config.yaml
n_layer: 8
d_model: 384
n_experts: 64
experts_per_token: 2
d_expert: 224
d_shared_expert: 256
activation: "swiglu"
moe_layers: [1, 2, 3, 4, 5, 6, 7]
router_score: "sigmoid"
normalize_top_k: false
routed_scale: 1.41
balance_loss: 0.0189
balance_bias: false
init_std_router: 0.0349
lr_router: 0.00102
n_head: 12
n_kv_head: 4
head_dim: 32
vocab_size: 8192
norm: "rmsnorm"
norm_place: "pre"
norm_eps: 1e-05
positions: "learned"
qk_norm: true
attn_scale: 0.177
tie_embeddings: true
parallel_block: false
init: "normal"
init_std_qkv: 0.0227
init_std_o: 0.0
init_std_up: 0.0227
init_std_down: 0.0
optimizer: "muon"
lr: 0.0103
lr_mult_o: 4.0
lr_mult_down: 3.0
beta1: 0.9
lr_head: 0.00459
warmup_steps: 82
schedule: "wsd"
decay_fraction: 1.0
decay_shape: "pow"
final_lr_fraction: 0.0
batch_tokens: 131072
seq_len: 1024
doc_mask: false
train_tokens: 839100000
steps: 6402
dataset: "wikipedia_en"
Below are experts of layer 2 (counted from 0) of a mixture-of-experts language model. Rows are named router (the router's row for the expert), gate (a neuron's input weights, with its number), up (a neuron's input weights, with its number), down (a neuron's output weights, with its number) and show model dimensions 0-127. Each number is 128 + 24 x the weight over its row's rms, rounded and kept within 0 to 255. Numbers have three digits each.
After each expert's rows: "gets" lists some tokens that make up at least twice as much of what it gets as of all text; "raises" lists some tokens whose logits its average output raises strongly, later layers aside. This comes from a sample of Wikipedia text that the model never trained on. Tokens count by the router's weight.

# expert 58
router:144132119120170150177125121125164122110129175104086129093096159115132120117137138113101152112124137096090096134128124152118106122116122146121117101141088096132155148127118118155149107140117156081135132126118120112135106113117116116108126138133079110138130143204090175139149144123103118124116109141129125148114141116114122121143153142150145130136125162112105065123101139139130151126142
gate0:121134148141136135117164138157131184141158111152140154164102129108154120115133138126121123103152147124118161151149143141066125142118179122169161144095138176132094137137137127167173118134103114096075112113096127092115126106102113147131115130127119117122120126162144115119137130128120127122130077145113098099101132149117122157122126127136111127073196117120152111157150162143111144126095
up0:140139136144114146150157143136108187096167177166137129150144126130136126158168136113138115156161147130111092132160103143099128143137137167182134134116159175131161160127128135139148142155102096086107109118086149093111124147096114118153171141123112118129113123174126126137134124113127126095138070123129101161100124168116125141136115119096136165121183134138131068112100130140075142128113
down0:099125065111150113135092186128147135144131149124069140125120130137146123153137120170153102126124135084129152106121161131119070133126085135170140124118134138173131189104115154138099136181122131158100156178143065131163140129134125075163139152132113117092081133109165169132123135117145122117108114139087131107102162106148118178128128176143144123154103105121161074118102151106120169141127
gate1:101090121128134110198143116137156147139114104153090110124167113135144145123155111101075148130171120158167119162144131153174179117120148119123162097093142137130140130090132121138106133135108104106111119137138088130139121143103087148123125095134155140143107128114107125142146137155125133129155109140136119136109115092129104108085147137088122149107121145103070080132128141116135129143122
up1:113152134112147099144165109129156072158131086139149070126154113137163126116169090115105125130117111135145097116122115136156122126115125121121127138111132122133130153107123135128111145133186070130103122155108120111131118143130127149126126122119189130135091129128140133118117137117118111174107100122122145154120121124134090118134132101086114107097115119122078119112154178097119073127163
down1:101139129091139099159095120147145103105126106131123158149143101162113151131114148135138158155080084094158098103144096106164106173089147147112130154130148148143092118121125118125116167077123135135107073137129145087142132112129149096124091171144122128132139108106095119113142179122134114137097125133131128121113128123123110132145108113141134093146155096118123097141117119125130136120145
gets: "(", ": ", "is ", "- ", "us ", "species "
raises: ", ", "[", "\".", ". ", "—", "^{["

# expert 44
router:133079102113094127167114172161161170096147145100139164127100135107158140121150143072129128093114141125131089134128121163153122117115116146133157110121090100120112125115121098148098155112044151107094140157154134117134100124131083119101132160112148117174111160123117164171144129060101078181108141097142150116112177136118124113130125149092095128165102134124143110140080134144113155139169
gate1:143118156116112096156131140117096122185147106102131131088106097099153135100153124141106130147124119139109079160108130126100130118116166110181126082147173130133164140152130187124150116152128089165141123133108135059112100152135144102117089131121109139094130120143128151126117138146143106147079093136142143143163119141123102132133143120154091147088116177120144124138126146100111123141155
up1:096141117128133121154097103107124095161130123165159154116142147147139142149130140141134085104103115125192141086133156105126107141123087108089134154174165126129091091169133119189084138171123137119137123130148113132140143095102138117120115131128113114148144104092160099115138115141109129107087135120112137083093115132139120100126138112102099098164144118116082118138129123155146084115126
down1:114149182106138199167105084122116144172198111130175129141132147139091144134160095152113176141109117121120141136167128121145103142117139113159106126115104101135123103102122124145146093127125132124139107109132139112157108143134079126143104154147095118112112113089158114096121140138098141105176136191141112117152132144138137108114136083146169109140169117140096112130141146104160128127135
gate2:111097162140101134144115139170117166115166128141162173137125124124115119119158075129137135115138123127136115140130175125117091107098171168121128122155141128137158081132129096128155129103091181131138148117150146113160124100157121091149123152124072129106082118105144091136149138099140125107154088174129137059097186149127176103127129145080105147153091124138132156142125120111104127136109
up2:128144112123121125104152124054132086121092121139118110144120128131151161120101169161059127157124137121105121134148075106165148148139147122120102089115124138126110162089129156120117141130136109113137124161083123153140126107074151155128116076140168125145177142153116125119103098116114111139128173086131118172195072142136085149098111079160158109108152114126145108083132149132155127128152
down2:123096073108114166116148091122128121142091151100165177127129126130147150128135080145097126134150173118115110126140123099138138150109175136121069144099119144127135097105088129125093193125170095169102184130144149137130108175126111177157140138143122161155122136162126121125175077106111120176108114145122130100139110123130138170133117126098115115106140133128160148137115126139142150109125
gets: "12", "10", "13", "14", "15", "11"
raises: ".", ", ", "th ", "-", "th", "\n"

# expert 40
router:174132132111118105150103144129154176133164177108109121126129148157149134144127131125123148090123142128086123155126100114143107105119133120123113125154091113131156088131115112110132114109103149112157123107115104096166146145090095121126128137098118096162172137137122150164153148119123155171099103121132171125119138127107160110126156125111112117171106121130076113096106128134140109131126
gate1:137133143104090133137157119141143110121150112151186114157145133125139132096150172097150133120097124141070143117128077072138107122177138099156145145138053096127108099172115140111124125097121121127109146122132122132135126134093071188121148161120138132103140178168117126139100091109116125165135121106123154131147136099128179147084150143122137140107106108119141143134116145141174148131114
up1:112144130120102152133174150114131132094111112151165108109140104136090146123140137110084119192116142102104143157135084145118085120148105141154150100140115102105128153164119153079116183101121146143125125092118132130129103167107078124097149167116120124126134163142148112144157121108147160141158149149141166138154115156146135106155127163129111101160076097123097131178118143125131143152140
down1:126127107159145122152144138114135129115156121124118127131154154085095150124112152170143157142113108109106109148164099111158108111104142080114131129132145138127181147138113160135125104143124159111115133117126116113125113109160136148156116114102079082104100146097143098092115164129152110168112148120165115082140130162148105173105164124101074124115109091101103108123126129134130119136109
gate2:156130149135127163074100139098152157100148121139126126111149204134112170151132117152142102089114133104106049114145121117119133126112117175087107173116140111128123135171131135121130113125171093160111129091154121172109122178106109137119090126105077119094100137158134118111105125149136141127124084084115137127120136101127072110113155106115124153130122149138136121092126104104105124127131
up2:175139149130113131118147136130126112155142136167166133145065157149137127124140158167121136135129105128126052089144135132128155134166165127108138145099142145110156171111127127129143107133134148148130103090144134137140173146156096139119160124111119130117158133131178127114138122171162107110139131128114082148144140111112103134149128127179106119134103134141158144167120119158151158143108
down2:111138120101137114099147146125134128130181129172091124155109127113154116156142138157104134089100120131097119124156152101157138182153122162098133162109124132152101145102141131102154141174158124139125100143134143113105118138194168126142070148123140131114173095111114140113162135110113127127159113104155132088155148119100156169106099096141144129118139107137160105061113128106135131088095
gets: "al", "al ", "us", "a", "ers", "o"
raises: "c", ", ", ". ", "-", "t", "it"

# expert 31
router:100102132119100122138111152164167125142129203132098140112121151140173177131145131118146131130118158131120089144152134133124124106104162112141109138171096074157135095135104114140113114134100145105131148133098122094151122135099120120117103130138136114142141149131119148136193115107084163164123072131132158113166113112089151086120135154120102134137124120116097105124136159126088142131159
gate0:072125137137122103126146128131147110110111142132113119159120140096111131117132099107114125126118119100104148133145145160188146129126048111139103142146072115120179123146112124198157106147138106129140153145140139102129141184139116145110156165110143125111135171130122124126117096080146123138108115164127123083138170170139127191127104147112144096137137166116169120154153121080175135134152
up0:121139113138119145083190131120150172113077133138084087132124138129130127174211141081086130177130130096073159111132151109133106119109152103138103083104133095127129152122122151134149148122151143150109117129152092129122194124151086114117094128149119135092130161093111125115102139114123110125131132140124153148131148085134090102096138151130168133097144123117105127115160121122126109106087
down0:124133098126158127108178084122125125115132127099125149121113132122119084094136126154168139109100142110169127115136125107160110160147136151080154139153139160134116143111090119153142104137117105144137126141129105115129134078177099140203161087137100128099120151138137094157117137086105152123137144123117140084148116191122116087111110150105082115163137143080145105112104131165066122123105
gate1:144139085122147158110100131138169176164147139109160167133131093168163153159170152161126132087126121118071090138139118159059155118101148075122126159115164082131101102142123171116106110106152138168115123107115128159138163097138151135137111118131115117121128120130087135129118115136174094161098102150108136119098131114112140120104124130126123082125129105132089148099163110126160136127136
up1:120107140127134136072131142130141135125119143108110157132094114133168137214170141139122120138137134120155123147124153132116118123109180057106141169134178113131135105131148144133158118106132100143132117101129172106171147131132146146137107146115148120157088072104145130114169104106152073135122108130132154126122126135130156126067115085130142088129086105152141150142135081094120126133093
down1:126132125133113167144137144149166122097172124168095163144140104127125101086101114144166128154120155120122125143084146129138161170134150145135120106101166101125144135150131121140123117144162145134143128138162148114096097130118119125146104126111157130122128164127154102128132129134108118098148147154116140160154162139145165115112126132154167089167094138080163157121086147157151134127097
gets: ",", "s", "ens", "sec", "par", "for"
raises: "all", "l", ". ", "n", "re", "t"

# expert 62
router:174106080128124126150095138142124119092130133104134128110163134144138149105074121080149171116148160159159104159117102095113117137080134117077096148156094080137131100137156115143134122160115125095097145151105120126140160116085110127105148137130132113119126147147082126135136143121110162142093090135137152109131138138102173085154138147120135098132129126132150116113143160141087112134155
gate0:143128126133128176193130138061140105102105128123124126116141152169143169151143131100163136127173159142164082127089097125087112120133132116089169182165135087126159118112147122140151116122135116147149115146109167092142104115087123149141109152143098121164131134164136119127106138183092132149156153165129122200090152140129107122145142136150144092151103126122112158158085145119135156124124
up0:130145121119120133082106123169084126175153133103136118122172117118142118124111150098080125147099093130099124183136138122154168113096107165134158114116115147151086163101125130116147133152149168111094128119108136172061117138133178108148136161109150127110109119095119119136141121085145100091139095089127167085129114090117127108125099108125108152095148147128139112100152121136081094141085
down0:144119138147112150153099128105114161161130133165089110105112165102121084114160183120127109144107110112097122166128166134130097126116127157144186110124149147157156173127130172137132140120124133160155086122157110132115111120135120137178132120121115129084186144127151140144141087097123117096141172085114103094091073153149089161149092144120117117109134135143136111110099121169121098113137
gate1:116136106111083164161123113080102079143144129121153105108151111154104160122103171155127127092133128136116120131085087104134104138144129131140130126163148144123103096176130124087114111134119154111104128127095084121159106121139078145111141146131133126070131136153113166117163141129158125102191123106130116159137125135126129131167119130136112114133124173136145087128107186165051169159115
up1:126131090108088157123112133100124130156109134093165164112125139129130140131145125051090149142129124180150152128114132166090158166089113108129162136111152125136150129136117138113150136109123104122098117169163108122127107090109085135145101135123168133070137106136142137139123141082157091130127155092121139154154152143116121116140119182121104107135138161122158098123120146147084174121078
down1:121142123129159111115128094132130103144124112152147108178130144167133125113120105109104134135172128134138119154151143129116134142111128120112113143197134131103113131093105123123141104101108151135096124114119129135082179111137116169162122106149154116118136147094119127191143208115120132117162095079165134151167123132101163112095130162078097108120093140131108156101137141115106139160143
gets: "re", "201", "v", "ex", "dr", "ver"
raises: "re", "-", ". ", "ver", ".", "in"

# expert 51
router:096103086127128159143116124131163154116138158099160113098148118130129141126120160125122136114111169119092096173123159141124072106109117134098096150115084096131150129133114131120181131132156133111140138144096160130161126177110108081118132139116075112116150133174137169138207124132067108158084147105120140153097122104113142147155110162113121124143132125135109117073132156137161115127151
gate1:132132118133131147159132106160088102115140118175126123143138099176120084107134074129145135161058122150110090142154119122126139108119106117118145078128108108133119130077119132125142121094157123126123140109119141098127128124097157114142146139143100138162122110102154120149110146106132104116085094115137110100125119114136195166171129125121081096153111104122096122090122127148111088111127
up1:128154131123164153083111129133154139087125141104110109132088120138160140120126144110113127121191120167122126129145167113158092139139204146085080130141144117136128093141124135117130121144144120138120150133134146085153114118148159151126130101132142119130130088212087126114164151143093168137123147137122148144113146147139132137155118120151125140129137115123150142170126128146151103125151
down1:070099098118153160144120133099115140155127117145172100127133134103107101144125128127073155118088147105132119134085128115133170148141135150114128124145124105118172135123115112081122118112113123114131147170144153118128127175146124137114168129141137107127109125117125120127128143102138131091109085107130131105140109124110156096094135160076110112141142145142105143123098119133162097116143
gate2:129179147138148107153075135184117130182136089157118106140113128166113154125092145145144125141147119154077107134163139155160102124124134146125107109134152128116098108172119145076150147121132126126130120156127116154128141193173125155115148143122123125104126186170134169141121120113162102133112107102140173153144129121121119138164128143143167103160155148131135148130092143160096111139133
up2:106132131111165137133115141136105142149104135136074139093117135124105133134067104137134146142130125172125110151164117145110143134102130144122085077139133097137084126130143141074117128085152146136117140140120128146099139158129165132124100124138095125081144123167130146123139127124141102141176109111134174164113119122116169201165124127125128102142134111108112074102128091138115115132144
down2:118129087086109100103148132118158123090149144142126129090111128085149083146135081120141120147129114123132074138113135143100165109104112089135132120134139119116108120095109118118091111106121106145131164146087121172156118115088128133101194137094136127125137132119131152105069140135144165127137120140143172137074093142170148113141138115128163166146145124116128146045134124109126117133141
gets: "| ", "- ", "\n", "\n\n", "===", "("
raises: "- ", "in", "N", "S", "F", "D"

# expert 24
router:134124119109130176135099097125124116100142140141100153144120136140142136107095097131091136109109160127110110133146152124136102123118156083097118153135107124132117135110097141122118137158130166141136143153123119112133104172113105093123160151114095094142105126138134191115137130095109156182071109116141140115119111119116144129178132166149104139141183118108099081089134167145130133148151
gate0:116150151143127138157169110117085142151093160162153095151124150109112110103078116106151129107094151112091170162129093145103118138126145107165095119174125129115147116178099132121118126146109118107147142142104125142174135121039110094127136079118177122099122113117117097138164132122122094109132173159128145141137138102136156116144118126143073104145137142129136114133137149106149149150129
up0:140145107117126090156130135141108100123143125168081121094106134141103097173151159100164140138114145158172198085136164118142109113166151141103125155112170189136139158120123122131134137115129113082117130107097159107129110107160120127150151140114177131123158131133156122111147148119140120123120130160109145129125131062113152135142113157135081114145124116133133128135153176131096162125147
down0:139105141173148124163141118114161133101154159130151104159166118154145165061143154164155173087138102126133169128132116120156154109118138118134101149154169118121147124116106122131141149133082187135171128138140120109146102171108101131086137125087115103116146114098118122160129117129136135095115098142165065130110139132164133147101100098119146058143123128113161146126105124161122137143145
gate1:150134107110088144172125112129106152112149167130116169149145118129194135126076090161128139126072143141101131168104154155123137129133138134135118118124092155120152172116120141091153115102141099150083147139143102084152107133119148099115107084129157146127108131131131119144121140104151149149183086128110119130090168132126115137159144109105119107128178105138090116123107156090143071125124
up1:067146111126100130094134138113108123133100100171128167084107139085119085119175129123107140139137113130156105106098116102138108133121168160147109149132163117131140091132111118159058121148161105146152133126108120147159124119161129175132156149123103130131161138157097137134119108169098123086128151174110151112118107125121121175171134147122122125098042138135136140125140101102145146145158
down1:150090160133118114120144145140152133102076135126162142171114162101125123135116122135142097091111084164129167131143145090108131167160162126162120161124163146135143123141114152147135148152153139130158154133114113129137128109089126144103173143137077136144098092112128143151078154143103151071139118110139156084126164120184143149152097140125141121110158158115113088176135139094138169108169
gets: " ", "a ", "an ", "0 ", "two ", "both "
raises: "|", "by ", "on", "| ", "Al"

# expert 28
router:121094150125136112138108116138170131142174122091143159122135101139117160137081165125119149103098128130107102142132165145126109117120100106105123177114108125133156121111112137120175173147133126125127132181126114126169195170060125165112138117116133132158121161180116159125178144089108109146129102126144158134112132094135167132159103143133109142151136162148158112135077176147118133112189
gate0:126145174104121139104161149159087104125137105158135128133138140100138127157119082112121108097125124157133112151136141082115129127148090172139156118093107131125141117127121165153123129131131175101144113157115143071126162138143133151101112160156168144160113115127143160129149140139071119081093166175123167098149091109138136157140111116148162171167147119139172100143167109095148103120113
up0:120121138122134133114156134161113114154099119103094111095149113123108153100144070094147111110127124113144153122115149115182115136164139134139125139082157151131152160161134149104106141115131130103101142154118115089131181122139083132115138140139114129101127112163114137134131125119120135098078129122139157109142113177129133142123112130116125161144130152137174110115129124183171098125134
down0:126138111135144139128157124120138122121113134126108127120149148157096171129121135149153148153128098111142162112101141105168173156086111129119168100159145154124121155135118143112119141138172147067113109142153118092118132155115124124109081158094100114156138167134125138144120125122098100100163138142120129118169140140139134151117117144121139101118149163153120144128092136139117121181129
gate1:137132108130097145088145112097118107112151154061145146129169095143113093156144145079110129109155122091124106156120108122161132126125122140154115137119096149120164124078103120080103122092123120122123132137124115138122148168116109097105129106141104145124126152136126142131115122140126159109183142173119122071124089103143110146130116158102146140172136113130120138078100110135125122119123
up1:188120105121143122140151145130136146146132145124109081089152150115140152163086111123086123117114118093126134127129101146118154124142105201090142116145080102124102149130116091136145130109120131140142110149156131133134133146151086125122080113121129118146094112126145116120097127128076204167105178156101172079153146154124096141114129121098139150127139136127145125110184140114152120125156
down1:109144126163070112112083151127125135093130142106092123153111119149116089132075150121116139110075131112130142103157160160159092105099175151131125131091138133128074125098138115164149086123181121102103134098118134131114139111133116131104094139117107118157102101138086096088121129167085111137158150155135077139136115184130121160148119148120094139155121134152072118069125150151151108146117
gets: "(", "'", ",", ":", "\"", "["
raises: ". ", "in ", ", ", ".", "\n", "and "

# expert 22
router:129085112111081176142081142108143120104128095093160145133115129163193137120137127071171112097153148134099112143133114127123119123107123137101135133131103084135116117120133140151106118137147160124161136147108125117119125120127116120146155147120101134140163134157133167148220125139123073094072152125132123124122174111113172115176112136113163121130118134133142118112074157108105117123118
gate0:082141101140096165132122159114144131110135107144136101138109149131094112117105129138149149108156124145131161120140105163128153122107123160137111085151099134136115126112120116148138131108133159160126130128140142151168143117095135084135109072115123119100098159140120148137171118140133114119155110114144142136088151091128148133162127095148159091054151100117089160188100105140127098126115
up0:174138105110144112151160144165146138134109137152106116120137127098105126119096142111108125128097115138124102175165142163145130116133139142114136154161173135132114128101114104150119125124148159160105121090136111125150157132069101139138136142117132132147149157112144099136154107165108138085116079131136130155099134101126136112109150057120104136119107127137131180079114153124113084116160
down0:137156103124085117118138148092124120088111158099098132149140125132097159127132110118119144080121139145178134135070120164176131130162111116072094142147137166138114126115103098133105133159148156122116146083096100130123151134123132119121124099112175092120092125096099112109138127077140099167121147106113112132121135127122065132150141118131125154108135104108118149148087118090109120101093
gate1:145110165137099184135145154162114145128097114064132158130122152159097080133125094143106133113114145122083164139194146135141162099138131147149126180084136088124144087114127147135147129134123094134145117094119108090106157075168166102132126103122103130129104152114128125119146104110117115127098098123125148150149127153116135122154127141115116130133112121118126152137112133154137172128148
up1:133113155141153167124144148145125156116092136114135169139157157146115091128145104143093140105118132140120133128082130120105141105131145110110140165093135181115160164110110162183171136134122107110128133105125106104148125105147152116131127126127121140102144119105155117124160121120118090135113159120131113140141105187137158119110126139117138155161080112131149105084159132118127144139117
down1:141111083102107169124143119095167130127166114148132100118144144111117133139150117092115133144096107088147147147136124142129118123160123176093172105169165165102139122128077081105098117136113130128088140094135122147119117106107104133088153127132130167117120145131165178152071100133129126153137155135152141123114139108159138118128144164148093133120117154113130112137152119117148099140144
gets: ".", "==", "===", "== ", "=== ", "===="
raises: "\n\n", "\n", ", ", "'", "s", "("

# expert 9
router:146116087116092142151104137124122086130173155126117140099129151139182126107149137117115134094101149123139082143095144088095089130109122126112087143155064091128149100127115130146175158149110116096131136142096111107157132123115124098104169140112110096129144141118086148107155130113111124175113140101130134107113151172127152092137154144158106102193106132132087104113132156171125130125122
gate26:139126135140139143110074135114112134114124108124142100143094147131116113095090137166084139129140129095081161114147120173123138110110116093091120133107178096131153161151116153128119129131137149160109128137165147152101142133133118107135104124133137135144136121118120141118117125117084133127143149119135114153136141148121093092108123127135126187119178132117104101095121137167119110104112
up26:168116090115108099104118108170132135129135120173124122153135109125092109124134098170067128109086128111159140112094136120137101123141142181136115137120150091131183119141129127133121149143093098095155140125115167146140162117098149106130152137120106118131106125102185128112166146121118178133154122131134102095135088138134114120100094120131122107163111138123091128111103122096135110138124
down26:130113079165188149142175136136156134113115144159103162144142116104137115116114180136098130161171134141134164100127133111164139121126103115134115148154116106113111069110090093150174094121122103140127134119117134125123173072126093131192116159139157123129131138114110178130091136123142100069126080147153166174105119125108122149128132084149148119133116083143130133111143140132103110165109
gate27:141139133096113111166126119115135121109088073131157128167145134135152141118151183144124150125114145126139133157136094144143126109092140159129103175127122115134147090080110139129154092104129130123143124136103123155154186129113137143139142127121100138158136163147115113135126131101090106137104140129136128083116124127098143129131116155131150097125156104096163113155149174116132122122139
up27:151176138112113121123159132142111105111114170161115145104142116093165113094135108164067112141128128161108130104137110129154099128143105123121129095156120138126115113113134130167092118149115144116130119196158135112155101121108117115145077133118127129164173117170095138130113133138122130095119116148119130174108153144122136145163126137161156144126089123121110161172137065125095127123117
down27:111109144111120138114135129110132134108118118123106190130098115112171111187110132108070148117130106111171182105121116154161103089108140151127116161179145160153147131126129158143137116108142091143151156137134111089111138107137102156136098130153127121109135099127116178146156169164143126165148099108154174155137123127151152135172157151140112138130134189106114126157142112123137164091115
gets: "-", "first ", "th ", "one ", "1 ", "2 "
raises: "and ", "re", "y", "- ", ". ", "to "

# expert 55
router:128095081126117127119140108122122149128144160152118152079117094110142140121117130144164116122108136127077097136118150117120111150145159124121100125136091055129135126102114108167091155121125118117129143157102168124132152116107128122102118155118066131110191143146122164127143154118103125168083084087140147124138148170128149096107117129129129130129101129111102114111096149109115154115174
gate2:142125130119149120158149125132170150159123123110080109128149168101160134122114100171089125111140159110100086132144137124118125133119167155169098121110118067122109139106137159136165139138151111155100140156151121147132137131151116097139128093134116124166145107120102124121110137085095138143075151145144179167176098122136139141094115131147111130121211149142124132100125117084114161133101
up2:095147133147130135111109132107084139115158121142128120121128120102073101142180166125149131130137116122138128123151099111139113129124155120086121117151114153132120116139108134116152122145129158118161132138140176093129109130150128156130115153126133132109115150130157126128131128128180075093139087113128116107106123113123127141094133108150135140137081102127130106120125127092159104124111
down2:118148152133111116124107146154138116092155100109144101129142121115099118110137166110124185101135131191125126112092122170132141129145106135120126112096126104135198097133105095145129124120147123123119132197098157152122091146106130137157127151151112116157141137147128128090129111081081140143137140130106102116133125167130129160144080130132121086127165137096103115151113103137110118135153
gate3:100155118170154164135152112112117123144139132108121105115121142182085168151145145096119122128150109134130122123110090167165141139101113136131103085197114170131133104119134127110075104111113169124137137142130074120149098119122134102132113139130097132181141139114145135123135127095099102151144144119129134098160116134122110143147141117108120120120119114147123151094142121154143142123121
up3:096141132119118116122157124127091113124115134142118106150113053094132141121129095092105112125125135151142115071131133135118108134178153117124111143127122150118096107138152082136137134108118126130156135113106157099108132146082175068137172121117104123160148133176164106138126137100132162170110157134115132086138125139137131099112126100117127160108138118139134141119143151123149068118128
down3:116139109098100099143129166107123125133143132106109137106160129144144169135082126158076102085122127115160170100146134092165110169095154180133140166127134099151146093137140110153170121108175118131087081105133174108104163151126158138171137128094161124129142152098146143092115105149135184108137161127119124123112158144132194110166133127151147101141108139098123116171117086141137105131150
gets: ". ", ".", "\n\n", "). ", "\". ", ".\" "
raises: "However", "In ", "They ", "The ", "It ", "He "

# expert 6
router:101125135113131148131130126158158146139142150102153122140101146131143151123109120145137135120131148167081094110137112124119111129118124089129107167107079119137152134105128135124136106138118107099137151114124130135123094119107117100124182121120115123157120116167117122136144148119063142157125112162141148079103115158130169112125140144129114142134126140127136131107102165169146105124123
gate1:167100162132089116130087131116122138164116148103098128129135143103109117172104148134133137136088129157124162113137102105093133123076096195094112152113132139125138141104130136139115142116098160171112118140158157140100116081136136100115115131136111122154144120085151169129164125136091081100167182113136142159134130125123074156125149141113136121119100155128095116114130149141154147138153
up1:128130141128138107120132122198084176185140109085109142098117162107147153154121100124132150122135117157104098115104129091094125104088121136107095122129138088132147144139122125156108144124145127152128139103133135141101145105100164080119152153143145129170138108065156152117168147099102159088120172148126122109147124126114081162129130098129123059152134128135142116151099138152146103111143
down1:117171097148133118142141155128121163164096123111169185060133126165102131105180123140104146110154113102130087171088146149115206133147131101131130142128101100159110107166131108137114115132171108151098118173094119124155124109131119093111104136153140161097129132103104096138129108164115147112150123150159080113095088118108117141093112143146122133110103085139137129131140103167094099103136
gate2:134125112106131134141186126088150093163124135138139101139164160124116124089091137117093141163155116166081096079139117124116123137165134140137162064132111117147102115152107101121102117125123162095078112134108159153144109124126148113110098120129177130101135098107113122123149129125153119115166126164126175132124089150141144125151129144075141144132161115130128130106180125121120062156129
up2:085106118132127167125096120115093130101134115169093132180085113101129099091122113146166119137081111151135184126130096144130099122135119143105143143186128134130113103105153113093123117130120116116151110119172115096139136170116143131146100155106109126134105155154074111142113126129171117083140140093128121117116144129123141122168109086112141153102117163133103111139128101111134120120161
down2:138127146153106105126128128135130134097088124115131170134139155134139140094104106139082146149173101121103130146122091115090141115118120127141071106120109130140125109125139159105162081150176118155150066127102111119133166139158125159149146154109102140109129149117118188113145122121137118142096144088125107138134111167167146143098180122146132155138141114114139104112170105142179140130160
gets: "\n", "\n\n", "\n  ", "= ", "\n    ", "\n      "
raises: "- ", "==", "===", "=== ", "== ", "| "

# expert 43
router:152104141125089156118104113124120103112154140102111153135151112121123150129138136111092126134122149116110161130176143145097092111108127116121088151111080110121134132102141090110135129137089166104132129134104128138190139158149117122124153107117156120133111162120155154127128140143137159158145079132130186105102161091107163119151114141097124134136115125146145109150094152126102135113145
gate0:159095153136153121134117136135128117110130117110111132128075097164127133123116168075114149149190133128108184100151148120089141102114126130087139161123137112106116154111123105101123125155116135162134131135096147105093100136146112108142140133130145119113124153146136137137115131128091102140140103095133113127121099231131116125090108122133130151120126145119124127200113132138123114125098
up0:108111186126151141120097133154152116096152124101146108140146117164139128155151131102175116131168155125096138150159128126102131128176136141092108154106103150129102155091129126119077114109130148132150113112093116111100117136149165107132127151127161102105144122128106086149159140116168151151083157144124120136122155132120136156133112155119146158130138123134145150166151138114157103109101
down0:146154145106119107150166119109130145123086123134123119092145109110131109102130121130082188132137107179090123077135104160116151148144136126146127131135126107185044106131118141107123137124146130120131112084092131145185137139157129111117127121126147139125129162108133131147149132154155158133104150184093103138109131166125115122160139188166113088141125161116092170125140154139123127132152
gate1:098142154109098147157106117122159109132108116140079126130099101128120123188144137090095102130095146149141108124079158139151107130129195125126133140113117137127131127158110072160121129146128113103123144134136132104136111130069139123123115106147138137140104163133138146144143120131143141130115086099121131137153148096129165101087154102109112137127116135119095132127152132120139152130093
up1:138144138132151145160091131134143122124143141098076135126160150156147095101134110155121129122104121146123160118173136144103133119089105123140140120138100116115112160133145125173178133133120144135130144111113125129156136129162155152114125107126104123146135143133093111114130129132081122127129113111122114072086124166132162188143131155107145114145083135154116141091100127125121122130156
down1:126124126075088129118106144116118100147180117120134145126155096144142155105137123135121162118118161110119093185132116115134122134075164097094129153124142119141168118145111108109162130140119113136130154112109129128178153161132177151119142160125086106143109129128147154106121122121083163156117098137102085121113127145115115155122129109159145121134114124144099159127135122092135158131124
gets: "to ", "also ", "not ", "be ", "ly ", "only "
raises: "the ", "re", "s", "ex", "to ", "ac"